python train.py --num_hidden_layers=11 --experts_per_token=2 --d_shared_expert=0 --routed_scale=1.41 --init_std_router=0.0218 --optimizer="adam_hyperball" --train_tokens=400000000
Below are experts of layer 7 (counted from 0) of a mixture-of-experts language model. Rows are named router (the router's row for the expert), gate (a neuron's input weights, with its number), up (a neuron's input weights, with its number) and show model dimensions 0-255. Each number is 200 + 20 x the weight over its row's rms, rounded and kept within 0 to 999.
After each expert's rows: "comes after" lists some tokens at least twice as common just before its tokens as in all text. This comes from a sample of Wikipedia text that the model never trained on. Tokens count by the router's weight.

# expert 0
router,170,238,195,234,209,211,210,201,201,213,238,194,190,170,229,210,225,204,234,188,219,205,196,218,218,251,184,201,186,190,178,183,188,203,189,179,238,196,233,236,197,228,155,192,205,189,183,186,223,195,199,187,193,221,184,202,188,192,227,211,205,178,192,191,200,167,173,183,223,191,217,180,168,215,216,176,209,205,201,221,160,200,224,214,205,189,221,162,216,208,162,197,221,164,200,157,196,225,194,202,210,193,174,207,181,202,186,205,237,188,207,158,223,232,165,227,214,209,195,199,192,201,219,212,184,196,174,182,220,190,173,206,192,180,179,207,189,230,207,209,228,225,206,207,207,197,228,151,190,207,207,181,191,219,186,187,206,207,219,182,215,229,238,185,183,196,206,188,229,186,166,221,222,229,161,187,198,201,225,226,225,173,182,230,173,175,189,186,216,189,235,204,222,163,201,242,230,200,199,188,199,235,177,186,189,158,172,208,210,184,187,182,191,203,213,174,180,221,190,215,164,209,206,203,186,202,185,199,189,227,195,177,174,219,229,217,209,182,212,206,193,223,164,196,193,203,200,201,178,220,221,209,202,194,156,205
gate5,207,211,161,154,157,226,214,225,183,167,218,183,183,188,199,216,187,218,220,209,223,213,187,188,190,209,213,212,179,196,230,175,207,165,205,236,231,216,160,211,208,238,214,193,177,164,178,166,231,201,175,225,194,175,188,203,227,191,185,216,225,176,214,161,195,185,184,245,193,230,217,178,185,204,233,206,201,210,212,245,186,175,213,193,202,157,205,179,189,193,222,191,232,190,237,239,196,195,199,183,193,198,193,182,213,245,222,226,188,193,168,201,219,192,219,218,189,191,219,165,196,208,195,221,191,178,204,205,211,196,235,219,177,216,214,186,196,206,211,229,210,207,197,216,242,201,217,213,198,200,182,182,220,191,182,190,212,162,195,197,157,200,195,211,193,179,164,210,180,199,186,202,206,214,196,177,199,166,207,194,195,223,185,172,221,197,195,194,173,210,207,153,218,220,200,198,202,225,182,224,227,208,212,231,188,204,222,210,176,176,200,200,219,182,201,214,232,230,191,204,222,189,184,215,182,195,202,181,207,190,208,194,198,225,179,209,194,256,212,210,206,213,172,228,233,173,191,220,204,246,190,189,214,196,234,214
up5,199,198,189,184,175,218,215,215,194,190,185,184,200,157,193,208,220,215,231,182,204,176,216,204,184,208,212,243,174,200,256,186,201,200,215,199,186,216,201,170,211,183,174,213,195,211,246,215,239,192,182,207,198,199,193,183,202,171,218,186,225,146,153,189,182,183,213,187,210,238,166,213,169,202,198,221,206,183,199,178,185,199,235,183,202,212,187,202,212,194,187,189,174,232,188,198,175,218,176,194,199,201,173,188,188,214,212,206,195,224,190,203,209,190,212,234,211,210,214,199,207,231,176,199,176,213,206,195,233,212,196,229,170,194,240,186,167,222,222,179,214,184,188,213,204,206,207,193,192,179,194,194,203,214,157,192,178,205,248,222,196,227,187,194,190,172,220,222,202,187,211,246,195,193,213,205,189,201,218,192,203,205,170,188,230,212,180,223,239,174,202,204,227,203,233,212,231,157,203,195,178,207,203,229,223,172,207,212,172,217,239,220,196,163,202,195,229,206,205,204,196,162,165,174,223,201,171,169,200,186,218,188,183,220,198,221,203,240,175,210,182,156,209,172,224,192,184,201,173,208,193,168,188,189,218,229
comes after: ")", ".", " |", "\"", "%", ")."

# expert 3
router,183,232,212,217,172,236,191,177,200,185,206,221,196,188,209,207,180,169,183,227,174,202,183,197,210,231,219,206,234,204,224,194,202,162,205,219,178,187,208,191,191,174,145,198,182,208,219,249,182,211,206,195,209,174,202,217,202,222,174,200,171,182,187,187,214,200,166,196,223,218,209,186,159,183,186,201,197,206,181,229,183,237,199,234,198,198,231,181,225,229,196,189,204,233,233,209,251,216,217,195,169,198,191,183,196,187,226,209,198,183,199,210,192,187,171,164,198,187,233,194,194,184,218,169,177,234,214,196,195,236,213,199,221,194,205,175,193,208,201,178,209,207,201,178,166,244,217,224,225,196,161,194,203,201,187,191,206,187,179,177,175,203,211,212,165,194,234,189,192,200,220,229,222,199,216,207,178,234,224,194,203,226,227,193,217,151,207,204,193,179,182,185,161,180,193,198,177,201,230,204,190,192,178,214,175,210,183,173,227,200,217,207,204,191,212,194,177,186,184,208,226,182,222,196,204,220,178,196,198,179,234,187,157,196,181,172,140,193,183,222,195,173,194,236,207,193,207,196,239,195,202,182,226,213,209,185
gate5,204,214,214,231,185,207,206,189,209,223,177,191,175,204,192,184,197,204,204,218,216,162,203,212,194,173,249,211,229,243,201,209,203,203,189,198,187,169,228,203,174,230,225,187,180,215,250,166,200,254,214,202,188,163,179,233,195,213,188,187,193,209,213,211,193,205,166,205,180,188,224,224,226,212,165,177,213,204,202,158,176,225,168,232,207,228,185,198,187,207,206,228,195,197,199,227,216,225,207,207,171,190,182,195,237,213,205,177,162,181,209,206,246,200,183,204,183,213,225,179,187,169,172,169,224,168,161,193,195,169,212,190,231,215,193,218,194,201,186,200,188,193,214,216,220,189,188,197,249,203,193,176,199,233,189,201,178,202,215,198,233,182,203,195,205,210,198,188,180,228,235,180,188,166,199,197,188,238,211,189,200,196,199,198,205,201,180,184,196,157,203,199,217,230,202,194,202,191,187,205,156,163,184,184,162,201,227,212,187,186,195,202,183,231,190,220,183,214,193,229,212,193,196,199,171,195,221,222,215,180,187,196,190,212,188,203,215,159,204,224,155,190,219,181,186,183,208,252,213,205,207,226,182,208,203,172
up5,185,199,203,196,193,202,187,160,238,217,197,198,180,195,209,191,208,208,194,176,178,217,165,205,205,201,192,225,212,219,191,189,203,187,186,204,217,174,193,224,210,180,231,194,193,190,226,190,225,180,217,194,186,176,225,232,203,170,205,209,193,209,197,177,193,181,162,202,207,183,199,191,202,186,191,206,195,190,212,150,161,207,209,218,191,233,188,148,171,209,254,244,198,208,159,200,211,196,201,168,212,168,186,228,196,216,192,202,176,190,178,193,225,217,226,178,220,173,164,201,220,155,216,199,197,161,198,191,177,186,197,196,216,183,197,181,211,223,228,209,196,201,212,193,168,198,186,208,213,184,223,205,189,169,176,203,200,215,239,232,191,233,194,183,175,206,199,173,236,198,199,178,239,174,170,164,167,218,204,239,221,173,207,233,167,226,222,219,202,168,222,209,195,217,191,218,202,210,156,213,213,203,196,182,175,180,203,190,214,206,239,148,210,219,210,192,202,174,177,190,197,180,195,184,173,201,199,218,216,158,179,228,171,215,159,187,207,194,185,234,201,215,198,195,196,192,199,212,224,216,185,201,179,215,186,206
comes after: " |", " in", " of", "|", ":", ";"

# expert 4
router,183,192,189,194,190,202,195,223,203,165,221,218,198,205,229,203,160,192,204,192,238,194,216,208,184,197,193,201,227,230,200,188,225,209,187,204,167,186,202,168,196,220,169,230,182,163,188,177,184,227,220,206,214,199,216,232,188,200,237,173,189,169,168,217,183,183,210,271,215,223,166,224,177,215,212,198,198,213,236,214,199,205,179,223,213,199,187,185,202,206,233,163,234,206,177,206,224,205,198,218,205,220,205,197,230,193,190,186,221,202,227,181,203,183,206,201,181,177,180,161,193,211,211,188,171,154,206,179,212,180,189,216,158,161,214,211,180,218,203,198,205,183,192,229,188,197,199,205,196,156,214,196,180,186,223,213,189,185,228,213,194,151,178,220,223,162,197,231,200,182,199,196,197,193,203,225,147,166,240,189,171,203,187,170,216,218,159,212,205,198,207,222,189,214,217,186,213,236,211,193,158,200,210,201,203,163,201,194,188,212,196,180,205,156,194,198,215,216,171,206,228,208,201,197,200,192,230,221,202,217,213,177,200,219,224,220,221,215,201,198,208,177,183,213,189,184,171,234,179,215,176,189,198,201,199,178
gate5,185,226,211,217,172,224,223,159,230,191,187,198,219,212,159,159,232,194,199,212,232,207,176,230,173,225,194,191,219,197,166,183,216,174,217,215,207,190,193,188,218,187,209,210,238,217,214,210,207,234,201,187,221,217,194,215,217,233,197,181,197,246,207,198,208,198,213,250,195,199,187,185,168,202,177,205,189,212,176,175,184,209,208,208,188,194,216,182,170,214,211,199,183,196,198,173,172,233,221,223,185,195,197,212,202,188,236,225,181,181,191,185,220,189,188,195,180,212,210,194,182,229,175,208,195,189,177,162,216,216,182,170,195,192,169,205,173,199,230,190,211,185,214,177,184,205,160,227,203,229,220,179,189,248,239,249,212,228,196,181,195,222,223,193,198,215,159,210,208,216,183,208,218,218,236,210,198,227,224,189,187,208,198,222,211,178,168,176,178,199,220,204,179,157,158,188,207,187,224,214,170,209,217,207,212,164,200,201,188,183,182,197,191,186,188,228,186,226,209,205,196,185,188,191,224,234,235,221,176,203,185,188,184,198,213,173,239,175,194,177,208,197,186,235,189,159,204,199,202,192,217,225,217,200,208,213
up5,190,195,210,242,218,165,237,176,191,181,194,205,235,211,202,231,213,199,195,195,242,235,157,202,172,199,192,184,197,202,201,185,212,188,184,180,216,200,174,192,199,191,182,193,214,187,201,205,187,190,223,201,218,207,195,210,196,233,215,214,206,202,176,231,231,200,165,200,208,220,215,189,202,171,210,207,212,215,236,208,218,179,190,194,167,207,181,203,212,203,163,172,219,172,208,207,172,199,186,184,237,189,213,177,176,156,213,216,216,236,177,197,185,181,161,205,175,161,174,208,175,233,204,196,163,166,160,194,174,202,173,219,198,208,198,224,208,215,207,211,189,203,206,184,196,216,213,227,220,188,203,170,223,145,199,199,223,214,205,184,155,214,202,215,203,213,198,202,236,210,193,187,216,183,209,232,215,178,202,176,188,209,217,220,168,187,198,193,155,208,244,157,205,174,197,204,207,203,216,178,205,229,198,244,234,167,154,187,196,228,207,216,199,182,173,184,163,181,174,191,143,176,189,198,202,183,210,220,193,198,194,213,172,219,209,193,213,186,196,186,204,214,220,215,230,198,195,209,211,184,196,184,222,202,203,185
comes after: " ", "1", "9", "0", "–", " ("

# expert 2
router,229,185,193,198,213,205,199,175,182,197,169,217,201,172,214,198,244,200,194,180,206,194,201,145,201,186,190,185,229,243,222,216,221,180,192,180,216,225,158,217,182,171,204,189,197,198,173,231,213,197,167,229,218,203,199,218,213,184,159,188,216,220,190,226,194,228,192,209,196,216,201,193,195,203,183,213,249,194,207,188,225,176,214,199,222,224,209,235,210,193,222,192,192,190,178,207,178,189,221,220,176,208,223,181,177,214,189,204,174,192,184,198,217,174,222,181,172,226,198,210,223,213,174,169,198,177,174,186,204,203,226,218,197,193,195,173,185,204,179,205,210,148,201,194,213,170,213,216,201,180,207,185,191,192,156,194,195,228,222,176,210,246,215,217,225,183,221,210,172,195,209,187,227,179,187,219,197,199,154,169,218,178,202,196,226,190,163,207,203,204,199,169,194,216,215,190,234,208,191,197,185,181,183,207,211,215,253,175,211,211,224,170,196,225,199,215,230,216,159,221,183,211,168,185,218,202,185,174,208,165,189,193,200,168,206,165,177,239,171,229,214,224,202,187,239,186,217,224,192,203,192,172,189,184,185,206
gate5,201,222,190,178,157,187,228,195,200,196,228,190,223,210,199,176,226,203,181,209,218,188,262,221,204,170,180,199,202,220,187,210,217,226,188,223,191,170,207,196,183,198,171,207,192,204,161,204,206,183,200,216,216,202,220,178,194,213,204,205,211,243,183,226,231,201,182,174,235,194,184,225,215,191,211,201,158,196,251,210,247,183,183,228,234,246,209,195,205,202,170,223,223,218,218,230,240,219,190,214,200,162,216,215,233,185,232,196,179,197,209,175,193,189,170,234,199,217,170,204,232,220,210,197,182,194,172,201,214,174,204,195,180,197,211,233,220,190,231,157,215,210,185,222,182,186,196,210,226,195,187,181,188,203,194,236,204,220,215,193,227,180,174,201,194,190,205,200,202,192,180,204,216,164,207,189,192,190,206,188,180,222,220,191,230,176,155,218,217,199,174,229,198,185,233,204,191,187,213,227,210,171,189,222,189,180,193,164,199,208,192,214,192,160,216,170,218,214,188,189,186,227,161,195,214,147,207,209,218,201,166,180,225,212,196,186,194,183,202,209,213,161,207,190,200,163,197,186,186,202,202,208,195,200,188,191
up5,164,200,211,168,180,213,205,169,215,221,219,178,178,186,196,176,178,150,190,198,191,228,174,176,213,172,215,234,225,205,209,226,189,188,206,228,232,190,197,226,191,195,213,237,206,194,212,212,211,166,210,210,173,208,159,195,219,198,193,240,183,203,190,192,181,195,220,211,221,218,193,188,210,262,230,201,164,153,198,200,216,206,192,180,212,193,225,164,186,172,201,200,191,206,245,204,158,206,187,244,194,233,191,222,201,216,172,207,189,198,185,185,177,180,213,170,202,182,208,213,228,172,178,241,203,202,202,217,159,198,200,209,224,213,230,179,222,171,184,217,219,211,207,166,212,210,183,216,176,204,181,212,201,235,195,162,190,203,187,186,167,155,211,188,173,201,185,186,185,219,200,190,190,231,203,213,202,208,214,196,231,192,212,208,201,201,220,196,173,162,197,170,194,208,182,198,232,213,186,198,208,175,223,196,180,187,196,227,209,184,208,231,207,181,171,220,213,180,237,205,216,193,162,179,233,204,212,185,190,197,209,175,172,198,184,166,200,200,172,182,210,206,186,196,188,212,197,199,208,184,222,173,229,233,202,216
comes after: "\n", "|", "==", "-", "===", " =="

# expert 10
router,213,214,197,190,191,248,208,195,186,178,217,187,208,212,198,192,198,183,222,222,218,184,198,212,218,227,192,235,221,183,204,177,186,230,208,195,225,208,183,173,192,175,190,181,195,157,196,194,197,189,207,170,212,183,211,196,196,214,230,210,205,171,237,189,192,171,185,210,165,198,199,176,178,229,210,214,201,198,198,194,190,220,208,193,221,188,204,228,234,190,204,190,161,241,207,234,174,230,180,250,227,175,217,198,188,197,213,226,196,191,168,168,204,207,225,238,202,213,171,225,182,216,178,210,203,216,184,231,193,204,226,178,227,246,249,186,175,201,228,170,210,228,215,231,186,189,202,175,184,218,156,217,193,206,168,190,187,205,221,207,199,236,217,152,207,189,195,180,189,204,170,190,193,230,208,193,202,196,193,205,169,230,188,227,196,178,218,186,204,195,183,201,225,220,217,195,189,242,221,196,202,245,195,205,196,219,222,185,198,203,209,206,215,199,208,177,218,209,209,184,226,252,188,216,199,183,153,204,207,169,174,167,213,211,220,210,191,206,199,209,193,197,198,216,204,144,216,218,178,224,209,196,172,198,182,224
gate5,190,184,185,192,183,186,202,230,186,209,200,185,234,166,184,203,195,228,221,196,224,197,217,187,209,197,185,197,222,166,210,195,188,208,225,199,212,191,185,204,171,219,191,192,160,210,184,183,181,192,212,164,199,206,209,208,225,224,205,197,192,197,151,200,188,216,198,196,212,197,196,247,179,173,199,229,180,210,191,218,190,220,216,190,221,185,205,236,186,243,166,208,215,224,188,215,186,195,221,195,204,230,179,215,259,208,186,206,240,251,192,135,228,173,192,200,219,212,202,202,220,193,201,212,232,206,177,203,213,195,216,158,215,202,212,197,213,207,187,177,200,173,166,197,217,219,142,220,173,227,230,174,209,211,192,199,176,207,196,218,224,210,222,204,174,244,171,213,224,226,235,209,204,195,213,190,220,238,167,163,195,195,238,196,192,205,200,179,177,196,238,204,210,191,172,215,181,194,194,220,191,207,214,220,178,212,185,166,184,190,190,176,212,191,190,207,231,183,194,183,189,185,162,220,206,200,235,207,189,190,241,225,204,217,194,195,177,174,207,200,241,197,194,186,182,182,187,218,193,185,198,204,196,226,181,180
up5,211,210,194,173,210,193,191,168,212,204,194,223,196,202,226,218,187,193,210,181,192,192,212,176,166,198,204,202,187,223,182,203,218,162,201,221,256,205,159,250,178,194,190,214,217,156,217,205,227,226,185,218,202,179,227,202,206,203,232,212,219,219,219,198,228,205,147,190,168,185,197,162,175,185,181,179,224,176,172,235,194,205,239,215,207,185,204,197,203,198,223,230,182,214,219,180,220,169,185,203,215,182,209,204,192,201,159,202,192,192,190,202,209,218,201,215,205,202,205,189,210,184,191,186,184,204,211,148,190,187,200,239,194,233,189,179,193,195,179,210,211,199,216,212,194,197,207,171,234,205,173,211,223,182,196,228,173,193,161,221,195,202,233,195,237,179,242,191,194,189,173,203,216,197,215,249,201,219,206,188,201,197,186,202,194,171,202,174,204,224,214,197,244,195,196,182,193,224,227,190,196,205,200,179,200,178,202,204,233,200,180,262,231,168,199,183,216,208,207,226,208,216,229,214,192,157,210,205,185,181,202,209,172,173,177,201,208,213,233,213,177,241,227,202,208,189,182,163,193,222,224,217,199,177,204,199
comes after: "\n", "-", " (", " \"", " which", "/"

# expert 1
router,192,209,222,219,234,200,207,216,210,192,181,187,169,218,198,189,223,186,197,169,185,197,185,225,188,177,201,196,210,196,218,215,204,175,227,186,210,186,201,214,198,185,244,222,212,209,185,182,186,255,190,171,226,182,169,213,189,174,195,189,203,241,207,221,199,231,188,207,163,190,186,171,237,169,207,172,199,197,189,220,212,203,227,173,193,209,200,238,180,173,197,196,157,202,186,226,219,198,210,178,182,172,196,218,214,211,182,193,225,185,189,200,207,219,213,201,203,142,213,178,202,181,210,243,236,212,174,212,233,218,179,193,187,165,202,245,247,203,176,182,194,209,190,212,198,185,196,185,162,211,205,186,194,198,220,237,194,202,211,205,231,200,196,188,180,225,236,203,175,220,211,210,185,149,210,196,181,214,218,233,212,220,219,198,222,241,157,176,163,210,217,208,189,194,193,227,183,211,204,200,209,201,197,197,199,211,206,243,227,245,200,210,226,202,229,205,210,183,217,184,193,184,216,176,218,231,191,212,205,225,182,188,182,209,157,215,172,206,222,218,219,184,181,207,178,169,186,189,188,196,183,198,206,188,230,216
gate16,186,179,195,196,193,229,213,250,212,163,210,185,203,194,226,207,224,208,205,223,202,197,165,218,222,224,205,224,195,216,208,208,219,187,195,191,203,188,171,191,189,222,215,205,164,191,209,181,220,187,181,215,197,174,208,169,232,203,253,166,237,176,203,179,213,164,201,207,184,167,205,195,198,212,202,198,213,155,186,222,196,215,209,221,215,206,217,213,215,181,228,184,177,201,173,220,185,221,238,223,219,214,189,212,199,196,203,219,196,193,178,221,229,190,214,185,204,196,210,216,199,163,161,181,196,200,198,247,199,201,215,206,181,236,199,176,187,177,190,165,191,206,193,210,162,185,196,160,245,199,171,179,225,208,182,229,167,181,228,192,217,222,171,181,205,188,148,204,161,212,205,213,204,236,224,200,195,160,173,174,181,206,202,227,226,168,215,177,181,190,188,197,200,188,196,177,194,209,200,188,202,206,213,201,192,240,196,228,215,206,233,219,204,197,160,184,206,212,205,224,206,199,204,218,225,178,185,180,163,155,189,211,230,188,192,191,201,200,178,217,188,152,198,225,181,174,200,205,199,206,199,169,178,194,201,182
up16,213,223,228,229,237,218,224,177,204,233,202,194,212,182,223,196,203,224,218,195,188,206,212,202,202,170,229,217,205,212,185,187,186,189,197,174,206,221,189,193,207,196,201,210,171,199,197,204,205,211,174,176,202,214,197,185,227,191,171,227,208,218,239,204,190,164,175,184,189,180,210,199,192,194,180,184,186,190,200,210,174,212,202,209,227,217,183,190,189,171,178,171,172,206,200,207,228,222,189,190,220,227,192,164,197,196,191,182,214,199,223,195,197,207,205,200,197,187,218,207,203,220,193,235,210,190,189,228,165,195,139,189,141,181,165,200,234,204,218,194,191,184,215,203,205,169,193,194,207,195,208,238,226,190,232,210,213,189,203,248,221,215,186,196,194,182,224,206,186,206,191,201,235,198,210,202,152,177,226,265,224,211,183,221,190,177,216,211,211,205,201,212,147,164,181,187,170,201,226,205,220,209,222,140,205,211,190,215,206,194,185,217,174,167,206,216,228,188,190,185,205,233,165,183,246,232,179,201,223,209,192,196,205,200,203,175,188,183,214,209,170,193,206,211,205,207,210,196,182,160,192,188,212,231,185,147
comes after: " the", " a", " to", " and", " his", " was"

# expert 6
router,184,193,227,199,181,231,220,213,200,210,194,189,189,197,162,199,179,222,177,203,191,189,180,196,186,198,191,210,212,212,240,206,176,192,187,213,198,202,183,188,196,196,203,198,246,215,245,215,217,193,203,227,152,183,242,209,198,202,217,227,219,221,211,180,214,212,219,187,212,181,211,207,231,169,155,191,180,160,213,197,218,176,188,211,179,170,189,207,204,202,187,188,215,168,198,221,189,240,223,201,182,212,198,199,189,188,219,177,197,177,217,190,210,193,225,170,232,173,203,229,213,204,182,221,258,209,224,199,207,236,212,213,216,206,159,195,183,196,214,222,206,205,166,197,227,190,197,198,244,215,210,195,168,189,195,169,189,196,181,227,169,185,190,192,197,174,206,224,226,190,211,167,185,176,240,206,213,220,195,208,212,176,222,176,154,208,175,191,205,184,183,165,196,216,230,202,181,185,203,184,195,180,210,205,245,183,176,219,197,217,194,182,182,220,197,211,175,164,177,200,219,198,183,215,186,228,232,228,179,209,199,188,200,198,187,220,217,166,228,246,179,181,190,180,214,236,176,191,227,174,203,230,205,223,224,187
gate5,226,182,196,239,204,221,204,222,206,197,212,216,189,165,192,206,206,253,213,187,181,182,215,203,181,180,186,209,232,244,203,189,223,182,186,179,191,189,182,206,177,223,182,183,195,186,226,192,192,191,204,207,219,182,198,180,173,205,176,184,210,174,201,221,189,211,176,170,202,169,221,184,186,231,188,188,199,191,186,183,243,232,199,215,216,158,182,178,221,195,236,183,209,188,178,194,195,191,198,220,216,209,212,210,174,199,229,189,182,208,222,184,230,200,188,210,211,174,175,180,194,197,148,186,206,200,204,233,185,190,171,184,241,200,200,215,212,204,227,203,197,216,204,213,170,190,193,202,193,197,206,198,179,234,182,222,188,212,209,208,221,200,225,203,200,207,179,247,192,202,190,216,214,158,215,170,193,198,195,170,216,179,190,202,200,196,238,206,213,216,168,198,206,189,250,193,159,217,193,198,172,219,175,233,168,207,226,207,236,212,217,206,184,147,233,178,215,195,203,163,226,203,162,202,200,172,178,168,197,201,200,183,221,170,199,204,198,192,222,193,177,204,170,220,155,162,168,223,193,215,164,231,213,202,224,202
up5,177,185,191,192,184,192,218,231,223,181,237,209,207,162,191,205,200,175,191,169,223,203,201,189,182,231,196,203,226,235,166,169,200,193,210,156,184,230,187,198,179,195,201,194,180,180,193,201,217,230,206,224,191,215,185,197,200,214,186,179,211,199,176,211,192,185,204,181,191,150,211,198,199,188,168,181,186,214,201,213,224,198,222,170,173,176,190,192,212,160,183,189,204,154,168,213,191,216,210,214,230,228,202,192,229,168,176,202,218,219,174,191,254,196,203,187,227,172,209,222,198,206,174,154,202,215,218,187,218,203,238,225,198,180,190,218,177,194,200,174,159,200,218,229,189,173,216,220,201,212,175,197,205,216,214,170,211,200,180,198,236,210,214,178,222,165,195,229,162,214,228,202,187,182,215,189,231,214,185,214,211,192,200,189,223,200,206,178,204,207,195,192,178,223,236,202,224,185,167,202,199,229,167,178,225,177,180,191,223,212,192,179,140,193,201,196,202,195,205,191,214,191,194,226,243,178,184,151,194,182,178,179,197,204,229,201,202,206,184,217,213,196,179,209,230,215,198,226,218,202,179,225,185,208,163,180
comes after: "2", "0", " a", ";", "/", " first"

# expert 5
router,217,186,183,212,169,209,192,224,205,200,192,190,218,231,165,182,191,225,212,197,195,172,235,218,173,200,195,215,188,179,230,214,185,209,206,216,202,210,189,186,217,214,196,167,174,215,187,152,186,177,164,208,201,220,211,172,213,173,211,208,201,217,167,193,219,200,229,182,226,180,224,243,209,197,217,198,224,217,205,176,203,176,198,223,170,211,154,220,197,237,143,191,201,172,182,204,176,166,215,216,191,232,181,230,227,193,198,171,209,215,205,198,193,184,193,174,200,192,181,190,215,168,199,195,181,183,193,202,181,168,215,200,207,145,198,206,187,220,232,191,196,225,210,184,220,220,187,204,222,235,243,183,185,182,215,222,210,212,199,222,223,182,165,220,185,185,204,215,200,168,202,189,199,157,190,202,173,205,214,185,234,191,195,201,181,204,173,208,154,185,252,230,199,210,207,193,212,163,158,190,215,182,251,155,187,188,171,199,187,202,196,214,201,193,201,231,188,196,225,230,197,175,216,182,178,200,251,185,210,207,212,206,207,210,207,229,216,184,207,201,191,203,184,207,198,205,189,206,207,191,186,215,207,203,226,202
gate5,182,211,222,201,178,205,159,221,204,218,205,204,191,189,169,188,174,187,229,185,172,195,177,194,247,208,212,239,186,192,185,228,211,191,168,201,197,221,184,171,192,232,231,201,146,229,186,172,195,178,200,199,197,206,181,181,203,189,187,181,199,214,184,193,213,162,213,233,221,223,208,198,213,221,243,163,214,193,207,182,180,212,212,178,238,222,207,211,210,202,250,227,201,209,202,179,216,213,250,207,204,209,189,206,225,229,223,191,188,233,203,237,206,225,191,219,197,210,244,208,166,202,178,214,170,210,189,198,188,241,226,200,177,179,164,182,204,194,218,233,188,210,221,214,221,161,206,192,167,192,198,197,223,171,214,187,223,212,183,181,183,188,213,212,201,190,192,171,206,226,210,191,203,197,168,194,233,209,181,180,174,202,236,198,187,179,227,198,193,246,185,224,229,233,170,214,190,191,229,185,230,202,213,183,204,223,193,224,179,206,190,214,204,197,181,201,174,199,233,212,184,172,195,188,181,197,151,164,175,178,225,227,219,205,222,196,187,209,192,190,207,204,198,225,186,211,193,224,217,198,206,224,197,190,205,203
up5,220,225,241,208,189,193,175,201,210,225,175,208,175,207,193,202,201,213,176,190,188,213,184,242,201,187,190,256,193,195,207,234,190,226,232,187,227,183,227,166,194,227,211,182,154,227,188,218,173,194,205,175,210,217,204,183,196,167,185,181,201,221,181,183,214,221,213,187,212,206,211,230,209,199,226,204,238,191,194,197,207,236,174,193,195,189,175,220,205,198,236,184,211,177,244,212,195,191,193,193,184,210,225,208,195,214,186,183,179,230,205,248,196,238,221,187,182,205,217,202,172,158,210,167,180,207,208,201,235,246,205,217,198,199,187,164,177,195,200,224,199,183,210,192,209,213,189,168,207,200,192,174,175,181,194,200,223,210,203,191,197,223,194,238,226,218,225,170,222,229,207,196,181,222,182,177,216,192,159,199,192,155,236,233,200,199,212,201,189,213,199,222,175,203,152,174,207,206,224,214,202,214,240,189,206,242,181,237,206,205,198,177,209,183,165,198,201,162,190,185,214,218,180,212,182,213,203,187,214,207,183,211,202,210,164,226,199,195,208,210,218,207,228,207,204,202,203,215,238,198,195,189,173,224,164,215
comes after: "1", "0", "2", "8", "7", "3"